python train.py --n_experts=64 --experts_per_token=8 --d_shared_expert=64 --routed_scale=0.707 --balance_bias=true --router_noise=0.1 --tie_word_embeddings=false --optimizer="adamw" --learning_rate=0.00241 --max_seq_len=256 --train_tokens=461200000 --max_steps=7038 --dataset="wikipedia_en"
Below are experts of layer 3 (counted from 0) of a mixture-of-experts language model. Rows are named router (the router's row for the expert), gate (a neuron's input weights, with its number), up (a neuron's input weights, with its number), down (a neuron's output weights, with its number) and show model dimensions 0-127. Each number is 128 + 24 x the weight over its row's rms, rounded and kept within 0 to 255. Numbers have three digits each.
After each expert's rows: a language model's description of what the expert responds to. This comes from a sample of Wikipedia text that the model never trained on.

# expert 62
router:149089150125126131149142115089130089133123107136160135170122140209135138109099112147138145124110107147144175159110120201146118108114115142129142130116107117125138118112133079174090125114126112122120148144158093120156156140137132170127174119120175164130124129135140108137105109151094137100141142171138078134144143105120151180105126106143154097100154144154132126088117161106116129104150
gate1:129106136116150088136156122167162113077120122144147154151120108179155119145139128158135149110123120111108136135111145151109109145113103130156133089144130096126156155149183118159116105113110147112116146127120119090105105144144127182140161153191159106126094140123139128126097090139126129095094142146079073108139127109137111172094156140115170145103134095148116096112123175101123130106105
up1:152115109139151143150131137121141099125183103095120129143149125126097126093124148149102127159124127135098117129109140130087097145084113146110105123154121140104144190177143148189158125129138095157140150120107118153169140153117113127140127113106122109104124091112132101145120112139107104126117118119166113052156140079120128134164177106153115107163123103129153177117147134125157188132125
down1:106157159146156127157127136115170093162085096070126127126121101135133127101166145128161148079127131101119105134133115120111092083127129170089132100089140111130101124102178110106143090172112133108141135095142080138163115101123104106120139151118099130122132128108086182118127097123118113147118153118140136106136127105108151136135154077097108132154126123134119102163133165109074118141129
Names in table cells

# expert 40
router:124073145132147128148096129104150106126148112142145111166130122193127129077111132141153130105095130131131157139115154168147124145093118100120171148115071144098152115128127072145111111125153122144083130152114118133128121123157123149106140136151175135123153097145153106139098120122102134127106157180114075133140126097117114147117175083137137133123163145163126102077102173117136154114135
gate1:147080153133125072130117104178139119132111088140148152168114126139122124095092125141156101109063150106141152116109162187197120144111160161112150141158082125136125116121105127124117128138119123128098128166152094075111106151122118116122119130100115141146137120143100138177103106136158109121146106126149105118127122164102083141110116118152088126098166155141161112137130135121129139121159
up1:128136178152126152124095125118126131139165095141101108143151129170140147158088143121104139156172128143110146145188086146112118166088166173154137141148146116172132118122131159126143085179116132126124109102117143100117149110125098142153129074135125112119161108133141156100176144112131081114141110115138144175115141108117137152125115110114119077099114122141105114125165095103128118143080
down1:138106160108150122137100135085161095084107141127110105102117134153145124180135140173087145144144080141106142099124103128108107106084130131151122107141110125072156181140156124103110127170127131127113179147115160138140135116126126139122148109142158133151147131171152133173148104125123165138119139126144163123103151122173101117103122178145149135122128113105153072127148108091146102092111
Chart and tracklist entries

# expert 18
router:107115146111136102101091121134124118164119178155122131184132106122091139127154141107138147140121135143131153135140161155141138075114128130134109095106116118146130118137180088099104109141110128154089148133146124115132111140121108118146110139121139163102116148129140054137109095150126150167129113164102091109145078130134142137067103052133152114093085132119111112126139110134152132172108
gate6:155099135120155159151170108113158122106113100111150123191134128132106126091113129118130130132140104164110166160155160153066064127133161125131148123104112153151123161158156103148105104140119100133089147128127149133147136148116132095108121180120163158144155100126103137107100115140118155108120139146114053127140155127120099118131168092105142080125105132142138122130108098151162110139123
up6:083151128091134100132074103150077089128164131105101103132130119125110120098152170110113148128136137126122140131149153137153137136135110146147096146102094140160147112089136147103157107115131163133121130144119143101156119131118115143112088097129114143123080129154135094080136189103151099164094095131153166136157115143164120116074117094126168137131098102151089106138126128111159127162115
down6:152149174129127108102150110129166177162143137137150120163084143106143116129158130129091135078098104119096122122099129116157155143135115117125151116140140118144123115101127130151200120115108117096151120124093106126092149175183123145146091159154122114124107117128095136135156125108145116118111114141094170088151094103116137101071112096090142135101107128134111089131099149124099089139135
Function words, LaTeX math

# expert 24
router:134092131177125116168090153143168138144089157124148157147129133160087155133130171131134088135141144187122146098126161188155146114094129119145106119151149154101137131111137098125093139134136108140139158109132106143114105123131121119166138158171167128134108133132094119134092138135124116155177155154127099109130081108135116132094125129130111124117082093104145128113188145141116128184126
gate1:096091140150118131127121134135170116152102161115156160144155103092130120153119163104151090105115083144148153081121127164147120108108155136140115111142131116130164135078149112100128178077108139124148171083099141134150092139118167106156136109166155120137104121113109115142108119142150153159143178128107128117148081112095112088128116118141130137135117139086162142110118091104114141177128
up1:105083115108133120170120150137146129112171123074141111125136142102128121113131153162115113139129101140124133140125087189152138106141139161199108101142092129096135084141132116105137125142106166122153153127085125145159091102138142113160156121128140096145096128160119123130113143138169127194139184116127069131136132141093166102119143138131126123161126166116161133122135140145130129157095
down1:140125097098128130168099142127126175132141088111154157130127123127125126127095118134125092064137078129148147138094092122172117148159142124145119126159139087115095138101150136113106138176114151086163108102080118118105111157175134130163137136158125108156104142121131136124158139108137175113126126063139124141136109177129121083142103150146149143110170130128115083129113112135106108158143
Table cell ends, nouns

# expert 51
router:159144134159158135130085129114124128149104119137151124133130179143121114098103125182159161134143165148098167129110155126141145097088134073133157135156117161126146133133153109114131116091100165137099129132102108114153083136160132095153154150100154101143165141128116137141093131099143148158163139171130141129139140125076114137088141081150102092145106135156151152109173139111091104131135
gate1:121164134121117117151112128114079101144147099142177126142150133161103140135093098107155187115110135111127115126138162108151180106065164109128130118090107144095104115099124138122141130084098161130082149113136117099151123148108102145167152084107170116159136119112103116133122107118113157157125129151148159131126135121119139114081141101167123099100120107156119125115113171074134097134120
up1:100109131158154132135110115121170124179114107121142156135150153096131153148143158098114106123101162162117121106124171124119146124157179075124147090133138130101097080129121147132144145096157097136142086159139126132101118149130093141082124175124152096158129083107095127137122128124139148122131135136083167157150123107128108135121100119143083074175136116092135104100138125091129097136128
down1:113117112124172138117142092133125158139128112128149162122109135179082174133145116108138133134134076121118115124086147137130096119158146166175121150124118102110090143169090136149096147127124170200146138111159115121119145111104142140104141112137179143127144123156131124165148129119138123129174162118131147151156156137133162121112100125133144120110107177140181116107081127076109132102132
Auxiliary and main verbs

# expert 63
router:112140143132157123149125133115130099142150107114158125131143162142113148064115154145166162125132120132064148143138174130148115105100135127085122160124086150118162095119168112135074107122109158171123142124092074131136130152149113123125179167144166143121146108117160088122102113151140152118093124167156117124158137121118084132095149101155111070128125154131127128095129124148126138142143
gate6:082141162108135120162137123138144102150146111111100163144134145105119146122122157125126139125106167131105119146138146133119129128113123116131108156148120084180176119109146122147126111170119137124101093077132078138170116153174121115117146169145124144193080131134144135119139118124143149113130093136157118193127104114116122138091092074133100111111149131124125095088172159154115156103135
up6:124119110144103166106173133087102122128148119134149129103153110137159142097105144121110123105176098081139109142142132136131088087142095153118162111156139129151126063136157117144148081134089124137126130102083104180117142144137146130111132138116127133131111127141198127086127129112126137139135095118180134155145136101123118191133152155112088107138125133154121158133109102154175111125148
down6:165108149106139155124135124159081126127127106116116063103122117131122129114118129111121141113112120119138139161117157136112143136167130140115130161121083129116112099152145110097115118167152119166162116091141133101167099128168093116127117129117091137110110152148151128157118089163137155105111088189159098146078112103106101127139132112140155096151187156154094144117120128099149171097154
Sentence and article openers

# expert 30
router:116099132126149132128123081124139117114133110171110132109114175151095122122166107135110136093128107133101152128106162122128101127098115142131149142143089161111126111123145115173135097108114125161109129139086135128109130158181107165108147139154167125125134110164157057157104089124119113119101147183112074126119087108133110165124141123119135104128095097155103108052124124127125125118148
gate1:158094116119145168137119128119128116104128135174064113134130148135074145105143130080129105138133086134115135112097143156140095111090110164186189156114119162161124107094092126176165102128121143170122143147138124128091117152157116143120162132134134120099130147163161119133088145119113129111077138161129127103128105132095128156142153125137152108089125110118084121126134139124143153105101
up1:146149112107146127074159136185128091129127147105115143137138159117117111090108164087122111138103157106132138100089109161127146122102161084130105136138150135131093184187114157094109148133197127120135145156154128133116120129096115134130143152131150126124123166106114127104115179139133123177108082116187117167141139123148122123132111112142151127148121092149154095115142136106117109117149
down1:139124145126116145118126126117111109099099108120137135158160136127140110120145148144090127126121160122078089083163160137114131109096126126087115099154151090064130158092131119120130112159138110168093201175079124150149132121095129138126136149181130130131090094147146119149128099137134135155111139135141153080122148101147138122168100136119125115167115124139149134130152147147064133122156
Sports stat tables

# expert 61
router:096112123132129107091085123121124126144117174131138147191147105130115138131156130099157147146123107141129155134137166152124116069103126124127108088083110115145132122136177085104106141125114131160098131106150138123126107143109112121154103120144161164093094113131140062129104118144103141143137125157117102112136064131142115148081126064130172107101117106107126127139160116136143131175113
gate0:121110130132141138143167128122123096140109123184119125157135133131168161143111131135159126161161082181150133133109139137130080134098173121128138130140141082088150080147167130122125183093094143152129098121117131119108141118128109162146135165158104143118100097097125154130140133165156135154126140132154119159160149149151063177137096123105147134148130122146115121142163155146109113175130
up0:131170136140122112142119127121142127136124129150123100098110127151123132100174169145097142071161175121134116124180116129141182129135158179114121158117089183155132135107125163140129133139157124109167146124128102129171106154137151123085118101086101118156147072135117137107151138118143125129145142121126162124121102117133161126102134167122089104116139163154151138123126045117107133126131
down0:162093122094142134128109168110123165151124128117122114136119115092130085102150120108162118150088096161120138104091127181114091085129121128151161158161129148123138143116107096070154111145050116112116149130159142127172140119118112121120114138106146125166121131107114127160110120117120125126135156158140122133115124107093112097153111063116117103120108094118129093187136106099107139103132
LaTeX and technical terms

# expert 43
router:133089134125115084113117142131096139140114112151158118168129115161144099141120119138166156127137098152118133133100155133117078079111102136119116133140116120141095153141135102166098166093151145149116146161140132126089113131105144158132147133123163154142089141121136068104076109123140129150151143173141093136167106083121151155137122067137138092105150103109134110080131131128150152096168
gate1:120112114106106100127113126096116106142153156152180114131114106170127113120121120123186167099113114154156132156136142132139104101107086110117135122106109100171122121093117081130091132139148117143097113096197138127101161142168115112126110130151139148104114149138155110113067134121104094143146156167087128150174083151134108158107120122115173131132152111120133095101146095142148117119129
up1:121085097114076122132145127136112072106129096150147110132124095109120153146140134091130117134174113126110122109102138097111150115128126133111101167194142086122130132159151128174104147108143107127134136130134130110132129133152141171119145117147115162109131131087084083147151125143155146149112132144134109112102132107142139129133102106129101118093157099097186106075122086124115188118177
down1:108087140153124139130169107187136138170144121150123138132127175118114150122091182145115141102131120144131182115127126143092100095120164149136121135118114123169087096128135143140130129138100145125129113143125113138137144153151129140135141129118158143104140098113147142113130133161088127109138168208130145130090143155131116124116055140106137120142175131185098135134073140099138128150148
Capital letters in acronyms

# expert 22
router:129142150121121104110148132131107112120149161138133128150113139149135126132136135127165189144129124142115148148136158146137079105102141115101147094115099123160145144137136086119115175153131135137113130142165121124150126134140116136133119121175147141126114121130143083133055124167124116156143133187086120155173059117126115171082105085137190115097147100109164097118126107120124138153135
gate4:085137122110089121141126114146151141143135157134148121130134121122146123120122117129154146119104132141172153110136163155097111060149147104136189138169098119150116153106128118154096133101121113150153154119150158177128129109143119104103131127154151149185089138137146105152118146092087102126148098172098142180152099120118108156133132125172144086123109115160157095135161131170129136154155
up4:164146133135145112131130137108089140062138136104148180121112149118093153161207125127101132151100150142124135114134072127156131152095112145119103110119133177156141110128125125180128152174144167114108126128161136109134141113120100167123118135090098115136157086123087108131118137157160118130110096130163093100144112141136117122081098135110134125118138088121140144132130121085104118092135
down4:112147144124136121123124112106152131152136177162081142148134132179174148147143087176085138079098144130152109163172159136130131130109056124119105119124139115148096158165139127110129136130139161134100134156138116120124133127149145163130151134163146152108138116156128085114105140192119115154144140147131105129158113163128142170148154136158121141168152133106153103130110133167114174123112
Coordinates, chemical codes, prepositions

# expert 8
router:166158144165121134159082133140128133140094153120137168139163143123087154151111114126157099150095145157123165110119147139142109098086139111133093110105132092101163173139139088125116121108093123123092157097134090123112098153114138119153160123128147118125120146157075116112117137138148167114156155148130140115122110094136129141093139086136131104115065109121139141089190171124106134134143
gate2:184123141164161142150105153134167158107120140106100128126128163145088118096152147142139107147083157174159196105133126151114118094156076114147145144107088110111133151138119098138099111124124144126105139123106150109135103129136129074119160135100148141139103136174137082116128115135139151107125128129144121092137123146146125142143161156087103149106083165125118147120151177163158143118114
up2:137138115131119119135139118118115083138120168120118127135096175133106116127187120147178106118126144128157188139122100120114102135154105094137070093133112136123152144160164082097134148093101105131130144113144140118104121122155152103165112138104145096142105141128120107116122156112125140120176141128119135150136104147143089115092151154132138105133120101124097130141168118220086099104132
down2:101121132141160114127142124136137118122144131138156126089136132116141121106137186161122080101133102092142074168087158138132111135119164128136131159144155127109098111124109155147147101150127136173116110157126121155174161117113158141125170158138141200090172132117090119112170117124090137137138112147142131131163115141142184132136138105133123133134142120073155122136089102079119116151146
Predicate verbs and nouns

# expert 58
router:116081146119145117118116133095137106122122088130167098167151119174116153083126134155155147148109115121131166125096137172135112130085137126099158152138066121108151084116112083145113134135130136170106128149088096114143125140140094123132171128150159132139160098143154114151089102139130130121116146179126102106134136116091106140095154102139124088114155168151146133091106147118124144140176
gate1:084126155146154105116091147108160115144137118125132076110099143153125149142091147185139137091126112105130153145158141125092135151126136162123153145136149152158159099133113130153125132155165137175154117116112143147138134151153116122138175107152124104159143099126134088119074142118164141123101126160110148092143122142133125167099149122191137127123135134131175074100174127103142153165137
up1:139129107135099139151137136114099148071135111125155142125131150105118119103139121106141116154131109137108104101148151116151165148137090137084096147135114160138103130179124154038125132131136112135133112148133133144116129127124150094141134175113156129102120142127091123127138154148105108134162097136160105146154094098107200122152080122145083148103106091140135163126134113115141179084134
down1:140123128127104142151072094080102134151118114109128112156154174133165135117113072105136143113123083094111131158135082146135141100101113088130116146128109143131132091137151160130126117115162115095163139138130117161130127122112124102092131131113121156190139085152150117098114108160138087148092136149126129148172113134124133117119125169118138101135085128129138126069113137159062116154130
Music and media nouns